Experts of a small language model: 12 layers.
Below are experts of layer 6 (counted from 0) of a mixture-of-experts language model. Rows are named router (the router's row for the expert), gate (a neuron's input weights, with its number), up (a neuron's input weights, with its number), down (a neuron's output weights, with its number) and show model dimensions 0-255. Each number is 500 + 50 x the weight over its row's rms, rounded and kept within 0 to 999. Numbers have three digits each.
Before each expert's rows: a language model's description of what the expert responds to. This comes from a sample of Wikipedia text that the model never trained on.

# expert 4
Description: Foreign-name word pieces. Mid-word consonant pieces inside Slavic, Baltic, Welsh and other foreign proper names, such as Stamen-k-ović, Tash-k-ent.
router:446463465461493439439501584478497503509461526554428463549485546520478623438543517442557542503561419490449421398530496417581524467480380514602543564514441466410481497512526570516441515519538484575521560419438413473522489482515552491525581436577516551520557403533471506520524623508513397520540423537520598471539490379541469490457416508430503560458497481524415505529421509465438464481561579479419465483564430490516473445448497469502508540499496498548516513480605478531580505469467493557490488382589499550494533395569465550549519492524366579490423486474507443484483488540502487499510528508525472528463462505581607539515481429576551433462609500496529507479473476506547460565455463530561593555561576495486456576542455527573506431506478444485485570476535473508555541509585477
gate0:570514456574491573539570505461561443445497510529454498465518536520498382457548399458488512524432521431440566456526500516430542400472470463514498504540489416516524530526470550452588518464452566433451617486495452408427556531417418422541509519445476359479474514537430543477623589511579407479504480530449476558480546601379502594479537521483492524566476474398519475467500506492488504475548488435460530499583452430536595512465521490413505585486474545522373534538523563508457552427534580418430438565470524569415515495537502485492518483523562489476518468470533525442450493517471504504524500572508492480532577464476499533473430488448547535545409543520532520506425430487456543459489506467469567522454529618539574435420524495444394561447520523540491600464455544561507531524526537
up0:486647410508527469490510566558473543409619497510491502457498618452520484565512564587523541397391463560496438493507570516452532462489429525488476496484540413482495530498452507580467543572420462494477448484516479550555539414513549524454561546447450413549549552534441523482512529481537418497473471494490510501503528568552501451501584502504541487462445488452429577543512459583471425409414482462523541598505496476424602503538540509445594458465442475519543477479542583485485518489476509495504440567490418479425522475552510492459435446476532431541527530545551490466506466539515524536522535534470520474624557552485533430559594468556474524536458484445433509574593456407507523525444531458543493584454554652519526382526441453517458502512447464567507479434621582456572469528469480
down0:559398664450555551519554558418522461485464498466469466496435537499516426644527440470424463476450474470533516464572522588548510461525402493490471589486535555524533510536518531503563593454528515520566451535477486493488479470517435526460488417517488393456492597467520548537438477471490470549478597460557490448482523481497587492482411507545476490484372466551478334487514526441529507467467447504433496494511520534420505558457454524495551500558471447491445458479443564433511469512482567441479537534466476545624466503364497527519455436508501521468575522495533428544558436452466533597408516491512504463481506572576483529422438454494527469636471525494563437445517558459459426540510538484482423488588502515527570540534550491487511402562430573521497503435415493440540465529555448
gate1:427471430447454566527422470545449502450554557458497464432475469428464531543515558535470541489491482516542509449496428488494565537552518521482473462448591459432474517490529520521549492494591483408491553458475510565569522528529526451536551441486506499508499529465552482421505534494504490586547486423478437540421464285574537550456450460536541550437530418492486539585481579500447534401531574503502482456536467487539618497585486503393359514607581478433521427515511464414491472535537504513448528433554498526475610439500502574594645459477475546600480524507496537465499517460502474466500466428569513511405507526575484437492482492516439437498600494482448429509521535419514554533583507450529551426453457454482521517437543572501481408509497535544434526501484469515613483475542484
up1:517483452595479454585519608477498583458518477533536518476527536470495495489516472569446560480538498513544498499516488510555544602495495417486441437548524497526511465475544553447566505434548537537549462503461410571456435418592456480528437551449520467549418431488497527642516526461491541521507491482508503487569484602551422460521534539455483561493554518597454600545469499524434475490486439581508523541464523412523561437535607497489473481486524487513549461555473486419540581506507506564409470443471465521479476511391558507505538476508503429487489409498497508643575462490486581604489383527434594436491568560559430427382546528542453549487530585624510553530437482537500517570401526522503516499452481471535526648556459468478510481452481552443452509531588508452491553511454458
down1:542487526505426531476525495431517558479538473521492479528434487466526490564466456529436551495449543557518465509525514489515535457543521537482498552473508457463481557506451411572508518543549527541507472538504442495453417489541497474518446502473552451516485411520630482564555562571498529555558494528399535594606497413565534597456604510427474554371437515505439514492438538509471464443535452539502543510550523451422587499402576500472505432474558459468460464502434470400443540511440550482585514515397462468522526526536473447428543481462477511479481423548533569446616465476484603558555492616480572567385571574598515494510548467509459425554608522443502424440504475469428508544501586430476463473402537447604479527510485516497520430462545512485492473472438427436531490540490381
gate2:539502551488492400576531548539487513471508486589619574503450586505471560512495402600559511439423483489486465407485401504424499487465365508437526466450559470483467496525487494452486513481456518467554433464440454573534493554585483447507521592542519477418517470498594442533529448520444476585509491393527508583437477487407461474475500507404414424477524509528472533455499507484465463426502494428372579539427457528480427526484503479572544469423409493522523446484548423457499545470514496494422494474503552431574540479556528568560476461492626566511553430545609564485515453499536525448564476599520539490559497516550494468521533518463404538466502528515531474518479500487553387488460397587466563442508531403541460468429421540464529551441462536571417488501534492551499478473522524
up2:468492555568484448526503521466337609595509517500499545498505496542609499627437475436603535414465530498541517515428501488496438483487500523466509576439557449386485505470561476526446456471571526446469551502495504552530507557524508533459552509493429563431470574506496492503596504485573477582623444582482565505553458402420435452463562593525445425458587494547479569486528518528502494531404438468486600460538423520522544427493477446537474544523513474455565478475461598398415513585558477422535494483478513435538470507570592563530477516490519464577484548488522530395536504529494575527467505507510550477534491531529455508508460467546470462568488528498491545529626528475511513494479479399526509545559521412512465617476458551512560509395510490504489543527589520512471504597421533
down2:506508521607500525459422546433464506465557420516476504501462495540433541527439572527458526531542468489536511500510478536448523508517532518488450529520500655522525538362581474454534559555460434456471519501497461578515535475519486555551417453545572505416544613480509465482498486497522547537387553592542516512464504525435480424424438518469499473401525590453560470592493488574505538529587486484564454511522433494528480489484481528500525452492448519498506456600465542495535515512479447483552498564482502289509495487550448458445602511413549476418498510453543536525462491459474625486409608456502465383534499445436497477515438493415518506487502545501450575518505308502495495495565449548525538481479523492518460507512504563504445527424496514454576515497505527516555578403607473
gate3:453554512558442523544474522440405478481491529534481363510487506478398466503480455382508590422528513539472467471562566473614547515470525518510603486425387446547549445523535469551538566402414428519556501624454561508508501482476524492540547495550575522444454590518382488461473508497528511545457456470577311472564552497479540484509481530487515556471555508493575515482511516519485440377540555451600480427509499539454557487604467420603533495494425489525473549585539501526424583449534530622544510510492487533524505469500486490521382427488518496445551425524546483515540500579485492500531489529450489462473543557486501526461554473491441491556418504565481498535481519432492374471478432560494491513601519457533515520515497535550485489437506557457562537471508604442515485502556487
up3:516576494497660559501533481498605456509517530505455604486526475511465570529444507485538511428516492485498514526469604462505516474477562551588517474485473564544476593409525533385538459494460544457474499495510595523486590456505530449428521484489551469536422520500454495458544578541557519586487479386502490527525452554518409463501489478555483509439614498519505421486421483405476415525491452499409492444501495469448607465413550450476492537466605502522520502471493540496500511429494483535427564539499579412486554429443539431483585564567472439460422463524433370466567579522579478568460528496509488489460424417420491528575581489545532523533489468455492545456519539546455491458527547591548473460498595515545500414577530481462602497436553471471508525471509547602503421531554559
down3:514508629504457466435469462424475508454487511491406478474501506464626567565529468563523589521479530542482468450429520501510543506417470501549503437419535479439523476539549598522509509550535574447597542412460494525473533435458450597492534450430576448441371566530539586472482478457539517500538443507531457533535605491509543505467585434474521582450547481513471540466439359518507480517509518446560540494526497461570419451459481519462537467469465529476511518533416412492575469472504474552400454502502457471537579522516518480470603405466551512558379411546563466542495505563527529549561543591461479380499560511465498497425538531486499441470476447491416441531509489556470502594553546523482554472385515496487565512453524535552499475481526503424547436549476441496347473563505513
gate4:504559471440493677519470568477450443481577562509446527599476474526463462481596476555485467479502535445492515591520535529479503470463475518527432619507506442481448429460494520452480477404428481567506511511509557484548430482515502501611466505537526533566620469540479367413509495474570454521551482582643476510403456544413586520489508538405433550459452474438459508434405533449445503412514480525413469421505446535488446491497580494518513542394515455516574451600493464473505508464477456545513485553529514548456472523381474453507633464423595509550431430401545485554605490540497488517467462536575448500548527450565493552446501456491499505592471529522561476441499390482462535511515566559527540511501491494488475463501428484500518527492446486460467459543552523521522532459509482
up4:467547519533526521533588539454493611492399574459459474419506488551525534529441403469511428518438573535438486457448476512356501481480400511487439440537463512420516579564610449487492523552476499489565482412605354568406481463419450517492542465472490472513444445505531553498453525517389463464607520429498496468546579485473502572418580520496478516597510471488574482537518471563479583498521482515522478513527451527471469473479487534532453482459387523467555576509472489552448553484542496537473480489515497537523498559594621428525503503531441536560568590579480568560470535424569567502542446466461558540560479503521477512482398565473441457472519443560507499518516477486455504423548446567441481432446455493546549495487500492506474436414518555495536514607410508549485580543412476
down4:547478597490494539548550465489430519515489552439537479512451512560524576312476451456496545533513554465444525502528498522386502501468502506572545504512454448418481522497423525488460506414501474477491506460479502463472525499461472503567489365457519488553448541507488533561462565422491504545501497526424442512447527485508542466463443503491471577467429466554499533456598503518428484497477491520460520527489515559600510554486497574427484500592526564485575543496435455493538502526509469541456541513505515579482486466407504535484347496473594592376566510379501461474494471482424423450651452551424639517497501496537534529468489534476546564496526557467478511455516555384523478415483445507637590493513521478576498488397439450494486545504508477499511513459553459416557420507480627
gate5:455550466507491367473480528462424483559504549514511486470555534459447542547495504471474557506502439481445484479541463498507539549528494478488542550529427477535503466457418478503521546549483517509492493441590512423386515549487541584512476545384491377573490501378483445525483467522581490444483386488442548423424498438467391365485289540536516476507503505415508554512529589460558526518420567517468557574476475585500523486479484508505486504484600465511536546434563521473547502453474487454498523483572566541571474498472566592603485470533465548468482503529586543521523521513440496451626572492471456519509501528488513510587553520516506493470543512592457500426590427483464478418440454391506560453455501525451525538482559467421557570479509523518553546492562406441418524508514468
up5:574510560451613517590559485553609527458517588465443470423518402546536553432576485471526513547424532516505487506458553506523551471445485485498519383518529598490459498545476581540466525527456570580509462572480502540542489456505504476491531449527504547465403558556413576499408541435475468520661421500540455450483463538451552596466545474466494595490431542540448491467491480598605472532536426472623491451462486442444482484511553410510557493429477476545541422494426493457499535481467510517582467542481538569455472472453540468433482484576549522527429552445476506414536533464509505556441447508505585550459435506509511418434418564558547513504566477504484488622493547505536492448558419546391448524491569484573505447543433437547432479511488501470486409490515462477507556497440492
down5:507568451438477429505559479521495459456486350515420452450441406527512505543479647584519456519542479516428496507433502492549460404577550598509550477548524558498479496585534543553552431475461492558565493400513493538491451517478449466465425381630596477501387528468497470445528496436612590513431599471590432475465559514446439490492493541542510504446409428465574525526474526457493520488468433537456491522574424564486467548546540491541506412507551499513504463503589480460485455577471528488511521474462459386560505557499535439506540473590504549468477472483462462490512558467553417446548492483551494468486499480493550386546489462421483537619476428497504443531490462522523562493441549451494463561456555495426564529559563557463500448517524512563470561450466461489541473497592440
gate6:466460445468527438497571524557378457471360570478496453490454542601463476500509511540548444517581534456566484462536454572476470480480444472572486544547544473491464451521493622475577522528516500499619466480516415524446436520437500497494519432529545491525462447450442536466519515594501526429465523633453423650540477441408424580537471486526417476487505492503440402466531456585455511474499500554488489599508578486508480556504472534536445424540462404478424501461520561409526461490483503384481470515488488407550491494546504511431402439460632534438559456436486456466463529546494509496492423563586528437523531442493525512512521537482471474418427424569470441545528489509515480473551521487507574451496606487595415542502576466525498502515500571464531419455491453529540452547520516
up6:499505475506536509561496531510301473496471512438513557453624510623524543587477570536519513529546516480556462446485501532431494444543448483523476536405510568515474516487425614558561608484615459543580601477520492473489504466502505527528469545564547435520485382401458427446534418489358502503494522445513462523510494515496502437512513563410550455570467569574516473481438476497556433560472577458467502497515488406540527483483457480486460340503504420479402504503474555522551439496504456513521484496477554533429475582514455414507429465466537526550471549527534488355468517492491490468474463486511528415458512565471451479451417411472528596507483487556464449541499485486489531493575477580495596527486493493538393546480546479466454529432586449570454538501463512463509490515521481
down6:455537452590446521511581588583472526461462534459563491558526446650456481355492457541582566566539559440474466483503480492536514482470495472554417493530510480458455503518546629485502472461519405530504510500549513430542500497553450505508440534444478564531437558430477428526507487452494416517508470356467576521416507565496455498540491549441500558561480511506558472535469547472544466404546562516505559455573490516589447412478520464420488469496452538511502427490501492428449570458377485542477476539491517472466503491539348506431459528538545471394491465578538511546392502519527565496509473527497526546450377472513553503465497477559530540519554484389443479470464393523557495562495474490530499532409417561549554614523502484566523487452538610497490542482420534486476531508540433
gate7:525460577487481518551577460461466390483484482488451599544547561575455460528565583566570525488547470503380484447442472463570444513413505453504410473554564490536444400570512517522423496535615537499469573573461537496469517456426470489561526565506456517376484537490536547491510432467484382492440560431467533561520434566453487429504538511519535563529475448483515557589565515480483455464486499556569471580554474499569546654450465519511458480487428461524484480488483490542482453446525468517487499400535459472457460533522511585463566477495510481467564534470461456586526506536552556531480555515468508539597472519489538527508595518590434468440483526489528441487516428598493577501488528496516526571468395583479526438491517560464531535569581464484456496411532358504437578411461556
up7:619528427555494600483425543549496519499558558559442497512526455448471477505514507520502486484484484434568509461543500465703534505503408515564462530538608476471492513450479497492512523541587587481519548404536498566523479506487487496570374471498506519497482448560462449506477485449510530479469460417424605487508486446511543491499529406503542506445494425570480542551529621568486499488506497504539512477579517525457494463447419547570515498511598511571530590505458504451573542494533479493485487463550390532461620586592441466698502441464513465534509482538464548508495555444491433481379488448542501468518423497556545489474480515499512553495441517563440566535507425406484500510415507527500425478492590526423524438473433500560454513540507519494444454495578415500461462563440554
down7:468452423522504537502532459508574445523556385569380429525488568495395487370513524564447469492510519419550569424476551484366505504521444525508493554517453476578547534606522439530516561534537502520556422407542499505430467441522526672445389492461486521472527513484537503474544531537482465502546511442504538432527496522474531431491528499491555510432506522577501530494553504457543484523566467541504610457485512465340518463518527462433541563488545494539481564419513491545553486521509518554536511618482435560569459501527481490533437488478511434553504386551487576544470517627394504494500482530408551504534493508593522461433524453476533581515461507502593477484559500478463555549518479490548488518519546503506577552551498545574450538489579463484462520456553597492543400482518399